config.toml
n_layer = 10
d_model = 192
n_experts = 256
experts_per_token = 8
d_expert = 32
d_shared_expert = 0
activation = "geglu"
moe_layers = [1, 2, 3, 4, 5, 6, 7, 8, 9]
router_score = "softmax"
normalize_top_k = false
routed_scale = 13.9
balance_loss = 0.00939
balance_bias = false
router_z_loss = 0.001
n_groups = 4
groups_per_token = 3
init_std_router = 0.0313
lr_router = 0.000624
vocab_size = 8192
norm = "rmsnorm"
norm_eps = 1e-05
tie_embeddings = true
optimizer = "muon_variant"
lr = 0.0111
beta1 = 0.95
batch_tokens = 65536
seq_len = 1024
train_tokens = 559900000
steps = 8544
dataset = "wikipedia_en"
Below are experts of layer 3 (counted from 0) of a mixture-of-experts language model. Rows are named router (the router's row for the expert), gate (a neuron's input weights, with its number), up (a neuron's input weights, with its number), down (a neuron's output weights, with its number) and show model dimensions 0-191. Each number is 200 + 40 x the weight over its row's rms, rounded and kept within 0 to 999.
Before each expert's rows: a language model's description of what the expert responds to; "gets" lists some tokens that make up at least twice as much of what it gets as of all text. This comes from a sample of Wikipedia text that the model never trained on. Tokens count by the router's weight.

# expert 45
It responds to: Capitalized words and small connectors inside names of organizations, laws and works, such as Committee, Act, Plan, Corporation, of.
gets: " of", " In", " Re", " The", " Act", " in"
router,189,97,187,141,165,151,198,131,169,153,178,210,131,209,147,194,180,192,134,144,182,177,198,246,219,163,259,212,169,206,144,234,237,234,183,214,181,166,178,213,208,225,206,210,180,252,157,162,246,212,282,143,189,262,230,197,243,225,123,221,203,155,238,136,274,137,222,219,290,242,169,208,207,267,292,140,173,186,249,195,181,201,232,161,187,232,208,171,218,148,204,162,231,187,204,168,204,267,223,189,246,254,225,175,264,235,214,270,173,191,250,117,258,218,126,161,247,138,142,238,256,185,270,226,241,232,182,261,172,170,259,188,281,229,182,199,224,167,201,184,217,238,180,134,240,177,156,141,198,156,195,201,194,162,230,194,213,204,124,215,177,206,227,284,235,212,164,211,188,201,167,241,243,267,172,159,195,188,278,174,208,166,149,243,159,174,200,168,244,252,206,208
gate0,186,189,172,199,207,286,156,146,154,191,228,180,114,259,228,264,195,240,157,180,244,202,222,213,107,135,247,174,175,228,224,139,170,172,249,196,189,173,221,144,268,191,275,168,224,202,185,178,184,179,165,238,181,208,203,214,146,250,146,208,156,180,109,172,133,181,183,210,189,218,295,239,220,188,150,276,204,232,171,142,172,187,203,208,149,135,148,178,151,160,243,201,156,145,270,203,233,196,235,186,227,220,229,329,166,195,236,204,219,124,199,183,182,200,286,189,175,117,170,186,220,151,149,196,180,275,232,238,125,207,184,195,243,254,149,185,157,188,172,222,184,214,168,201,193,233,217,257,240,165,235,191,177,214,237,182,204,178,104,226,218,199,275,218,155,202,250,198,187,243,206,228,224,274,190,166,259,207,226,262,166,160,186,254,236,238,127,177,188,218,185,196
up0,211,165,203,253,168,176,141,181,252,174,220,217,227,198,216,146,213,209,170,183,190,242,175,231,198,218,177,207,256,204,197,216,181,179,154,233,244,284,203,164,156,187,203,260,194,152,201,263,193,215,258,172,262,214,148,225,217,219,231,201,240,198,170,241,229,267,209,192,203,256,156,212,221,100,180,143,107,266,202,294,216,132,173,223,231,212,262,154,187,255,173,186,242,171,202,211,258,178,136,165,181,153,235,180,207,205,224,156,198,167,207,203,172,248,151,191,183,175,120,247,213,170,171,200,182,200,100,199,257,173,211,184,192,176,196,195,208,238,211,193,189,176,207,176,168,134,193,244,233,102,244,151,279,211,198,163,232,268,155,270,200,206,202,288,134,165,212,148,188,224,262,122,215,183,167,100,273,234,136,150,236,265,241,217,188,176,221,228,181,284,169,128
down0,197,119,210,94,202,206,156,136,186,168,302,212,177,208,177,232,167,215,241,161,191,197,147,282,165,215,211,182,168,186,237,238,213,160,227,234,173,183,252,233,141,240,197,161,214,194,190,230,258,214,188,228,217,250,165,213,173,233,211,230,161,206,201,222,197,241,208,220,200,240,178,262,222,253,285,261,217,244,226,188,229,246,195,178,151,180,126,272,241,166,140,249,168,208,237,199,283,250,191,156,180,246,205,201,236,258,183,219,196,240,193,187,162,233,271,248,202,167,166,189,188,147,153,225,153,182,263,149,111,227,260,291,192,252,138,215,265,191,297,240,175,183,193,154,276,171,192,168,181,206,185,215,117,212,281,259,213,166,173,245,266,220,226,202,230,189,144,180,220,261,184,191,168,237,239,150,199,216,239,187,127,222,170,224,253,232,151,140,176,224,199,235

# expert 32
It responds to: Short lowercase pieces inside words or names, especially p-syllables after a capital O or A, as in O-pu-s, Aero-pu-erto, Malas-p-ina.
gets: "p", "ap", "v", "w", "b", "ang"
router,202,204,175,157,193,184,211,183,188,219,199,155,121,170,137,154,164,113,153,151,181,188,137,244,175,201,168,172,171,263,165,252,178,245,192,225,173,251,216,261,186,201,160,174,161,192,137,151,280,261,183,195,172,191,211,205,232,270,187,223,242,148,195,111,267,142,264,193,262,198,175,164,200,250,156,186,168,212,204,162,266,128,182,190,214,192,219,118,232,252,223,184,143,169,122,152,187,253,199,188,239,230,243,185,267,154,172,189,215,165,252,136,224,159,168,164,214,175,199,209,240,152,232,225,231,199,194,240,236,176,195,209,254,223,203,254,111,160,263,112,262,244,202,151,206,166,178,179,161,207,218,163,181,157,204,226,196,198,202,213,187,248,209,243,174,164,133,222,199,245,196,295,216,307,153,183,137,164,220,241,215,143,150,176,156,184,204,119,170,243,223,212
gate0,237,214,213,161,163,256,209,258,219,166,192,162,203,177,138,179,182,171,176,187,242,209,218,190,138,270,236,143,223,234,186,231,206,199,168,205,213,195,235,208,199,138,167,200,149,264,126,217,229,239,165,218,290,174,173,137,200,258,247,246,207,186,239,188,227,124,214,246,262,177,210,209,212,207,172,198,180,190,155,219,194,200,219,199,226,190,227,235,192,178,254,146,147,156,115,140,129,208,135,187,265,197,214,216,241,142,195,153,267,218,226,243,233,191,140,195,205,208,213,153,196,47,160,198,186,190,216,221,298,141,146,241,204,223,213,214,128,246,197,191,245,205,200,161,134,147,256,231,178,234,217,278,149,184,238,146,170,215,219,213,131,249,198,237,200,205,149,177,163,184,212,250,221,219,208,181,138,188,290,208,235,238,125,107,148,217,189,144,213,193,128,178
up0,171,141,172,192,238,244,203,231,227,207,266,171,173,219,178,115,229,136,227,200,279,191,167,220,232,186,122,260,240,183,189,206,215,252,196,229,183,237,182,228,267,151,190,185,197,176,210,178,223,195,235,263,154,147,190,253,205,200,156,143,186,221,196,126,199,241,230,188,204,198,206,171,222,216,104,209,114,156,173,268,177,170,222,286,207,150,181,89,253,232,229,220,214,180,115,161,193,190,242,196,177,205,157,230,124,120,244,155,218,154,270,236,238,249,216,173,135,225,211,192,154,215,186,189,184,143,191,172,201,290,185,246,189,232,177,215,134,223,129,230,186,223,190,227,218,111,192,219,136,146,248,229,141,201,214,239,184,162,134,203,196,196,238,211,122,207,151,246,280,193,182,257,140,208,153,189,199,230,188,161,198,197,118,192,150,218,142,181,229,157,233,205
down0,233,239,160,192,138,264,146,288,151,205,173,239,212,154,253,203,151,197,188,209,103,234,225,146,180,271,196,197,132,234,232,158,167,188,220,222,236,115,165,167,211,196,179,165,188,221,150,114,150,252,250,170,152,188,181,209,189,172,174,261,100,198,172,196,178,246,236,181,151,177,198,147,175,143,194,240,155,249,213,155,214,120,240,189,244,248,157,219,196,175,176,205,258,159,269,210,226,157,185,193,174,199,168,156,232,209,201,245,195,117,166,219,203,179,253,255,200,245,208,204,212,261,114,145,243,168,187,180,177,214,188,202,245,241,225,153,206,240,276,223,203,141,175,226,176,213,156,169,182,188,162,150,206,220,194,252,274,135,223,194,198,223,177,174,259,180,193,283,116,218,211,221,153,168,232,214,309,235,154,231,197,209,271,225,201,187,280,160,194,187,177,169

# expert 59
It responds to: Prepositions in, of, at, by, during after nouns or verbs, especially before years, places or money amounts, such as million in sales.
gets: " in", " of", " at", " In", " by", " de"
router,179,115,226,132,203,146,202,212,194,128,172,217,127,205,176,208,179,192,150,183,240,158,243,285,207,223,233,184,154,202,215,283,224,282,178,229,176,210,226,242,166,156,179,245,143,191,147,166,226,239,184,159,255,168,270,214,186,206,209,257,288,160,199,184,247,125,232,169,241,226,198,158,305,268,242,208,133,225,204,220,200,195,173,163,220,210,270,184,189,176,229,167,211,169,199,187,255,233,201,227,215,217,257,116,278,147,123,188,213,204,267,167,223,225,108,192,228,163,178,230,281,207,260,221,226,243,208,199,212,161,291,246,251,209,195,231,138,218,222,171,209,232,238,199,278,189,189,203,221,211,217,242,196,243,215,247,182,215,233,159,214,230,200,260,231,224,170,222,217,212,268,218,274,238,187,173,173,123,203,241,268,170,187,214,258,231,223,123,211,250,223,198
gate1,153,189,220,187,178,191,227,153,156,234,211,176,212,222,156,198,208,252,210,223,153,183,184,129,109,210,140,235,150,291,227,185,249,246,222,280,261,245,233,221,135,247,244,210,255,220,156,231,176,193,242,186,155,211,204,191,207,230,169,262,188,234,227,162,149,92,263,207,145,207,242,237,282,271,196,215,231,151,193,143,171,234,170,213,265,244,222,175,163,138,206,202,166,190,164,258,183,165,259,210,275,214,167,163,209,261,237,173,228,184,284,217,172,195,284,209,167,116,225,179,215,189,239,231,170,136,263,170,233,248,194,190,231,168,177,192,158,145,178,209,179,155,254,190,201,132,256,213,293,143,207,228,151,214,230,183,199,143,186,285,181,213,269,226,251,247,189,206,214,174,254,221,224,209,160,146,157,201,252,204,209,184,229,178,204,158,217,135,218,153,171,190
up1,201,230,157,220,260,129,235,279,216,240,191,204,207,183,203,167,194,201,215,240,194,231,123,173,173,297,237,149,220,233,249,253,142,145,162,267,191,163,175,131,110,164,165,201,220,205,185,202,227,193,180,197,193,215,176,222,234,197,186,308,177,190,206,186,227,139,240,204,206,204,257,199,254,270,187,200,189,176,276,197,199,204,198,206,212,180,222,203,164,173,216,265,186,196,168,232,124,185,200,152,153,198,208,174,233,216,230,285,183,189,133,171,249,199,293,178,125,140,185,179,220,216,129,186,195,144,265,127,193,193,156,178,218,165,186,248,176,228,197,244,168,165,251,208,295,281,168,179,224,179,139,162,141,181,184,277,205,121,117,179,116,166,195,195,166,236,150,203,198,199,228,253,140,172,212,197,244,183,175,260,221,175,182,271,252,187,184,183,283,221,225,179
down1,170,250,165,292,236,213,155,208,238,203,235,212,189,179,183,197,240,174,258,183,205,255,192,247,150,187,271,214,251,174,260,215,275,162,192,232,209,113,162,269,221,188,186,211,165,181,247,209,165,220,169,243,286,234,244,175,272,191,208,247,124,171,236,185,166,204,155,219,167,224,229,171,237,210,154,152,217,237,191,200,208,164,205,188,224,189,161,269,155,146,158,173,211,164,197,172,175,246,150,171,228,203,202,177,201,154,188,224,194,216,195,201,187,226,252,206,285,291,227,204,171,176,217,209,233,215,204,152,133,221,189,184,168,170,249,269,218,168,204,245,368,215,109,227,99,148,178,229,161,157,261,186,173,189,196,257,207,185,193,142,200,200,155,220,226,237,127,207,225,198,184,226,273,191,250,143,185,178,225,243,228,169,218,212,168,250,284,194,165,155,226,285

# expert 55
It responds to: Capitalized words or first pieces opening a sentence, list item or name, mostly A, In, The, An, e.g. Abans, Aberdeen.
gets: " A", " In", "A", " The", "In", "The"
router,202,125,182,175,207,223,212,156,218,153,148,214,150,183,195,157,191,212,150,153,239,145,206,218,222,147,222,212,175,230,170,266,209,234,220,227,209,233,182,238,221,210,154,247,206,223,197,165,239,275,249,122,213,225,229,201,180,234,234,195,244,164,216,161,175,182,226,155,284,240,112,216,178,247,266,183,222,215,169,204,209,124,205,199,218,264,230,128,255,216,244,191,204,198,199,200,255,267,181,209,223,204,199,161,259,222,190,269,238,219,248,168,220,158,138,196,193,138,156,228,246,167,217,230,270,188,162,270,182,177,268,145,277,237,207,222,151,177,215,187,263,163,231,199,223,113,150,162,155,173,233,243,202,143,252,253,140,200,148,217,180,206,265,220,212,184,145,199,166,264,246,272,279,265,193,147,139,169,202,209,240,145,158,276,163,163,242,156,190,233,293,184
gate0,200,135,284,198,215,250,212,238,130,253,184,288,241,184,214,250,233,199,178,159,207,212,175,265,290,230,258,225,262,211,216,173,247,219,201,196,212,146,130,235,178,221,191,208,226,177,145,183,180,175,231,229,193,157,226,240,182,206,140,243,111,212,182,216,174,216,213,218,221,193,253,239,201,207,231,159,160,198,235,274,179,233,269,160,220,280,189,203,152,170,276,220,225,213,233,198,252,238,228,153,198,165,180,224,186,199,199,210,113,141,231,197,148,225,167,121,228,229,228,212,207,242,172,227,216,155,208,158,199,194,266,182,298,274,191,186,124,173,171,220,156,125,194,231,205,184,220,138,204,214,169,236,156,137,151,202,246,236,228,114,162,232,172,85,153,171,174,243,177,279,190,167,194,201,196,249,178,158,196,207,254,219,218,227,206,202,185,132,190,270,110,214
up0,222,227,226,200,206,177,198,224,203,298,132,140,160,132,229,245,249,199,251,130,161,151,216,174,266,177,163,190,169,213,188,180,212,202,256,207,205,248,222,164,237,199,199,183,257,205,199,220,185,215,169,197,178,194,203,279,219,132,174,226,242,205,240,205,202,184,170,174,234,210,157,184,208,247,226,186,208,148,171,234,198,232,217,192,171,211,205,232,205,107,186,214,219,149,170,187,228,191,209,197,188,195,206,156,179,212,245,221,167,165,223,222,289,165,151,126,175,209,238,164,180,284,120,241,236,238,122,149,221,183,230,111,290,210,202,132,214,192,241,183,190,192,239,253,202,165,254,197,170,244,192,172,300,201,138,114,280,132,193,120,235,277,166,225,212,275,138,217,216,253,259,214,237,206,228,232,107,154,202,248,244,242,207,227,289,186,193,262,154,200,206,167
down0,207,252,147,242,195,191,235,245,267,117,203,222,213,290,145,177,219,211,156,180,220,289,155,240,158,277,209,173,216,264,270,219,200,212,182,146,249,136,193,255,165,133,185,261,176,188,212,198,180,176,147,188,211,184,155,212,204,230,217,157,134,187,180,218,214,200,217,206,225,145,172,204,198,199,178,245,144,253,230,243,260,167,232,262,213,249,262,173,218,208,188,187,226,140,216,211,169,182,176,247,168,152,206,186,227,193,186,189,230,254,162,250,223,108,202,205,224,142,189,183,216,211,214,219,236,232,190,236,253,184,196,258,96,202,168,195,145,171,179,274,153,107,273,196,209,192,175,135,275,182,228,243,172,215,249,192,107,233,230,275,206,189,211,198,217,187,276,212,264,194,170,196,242,184,174,201,173,192,185,193,227,264,151,205,181,207,167,227,267,83,257,267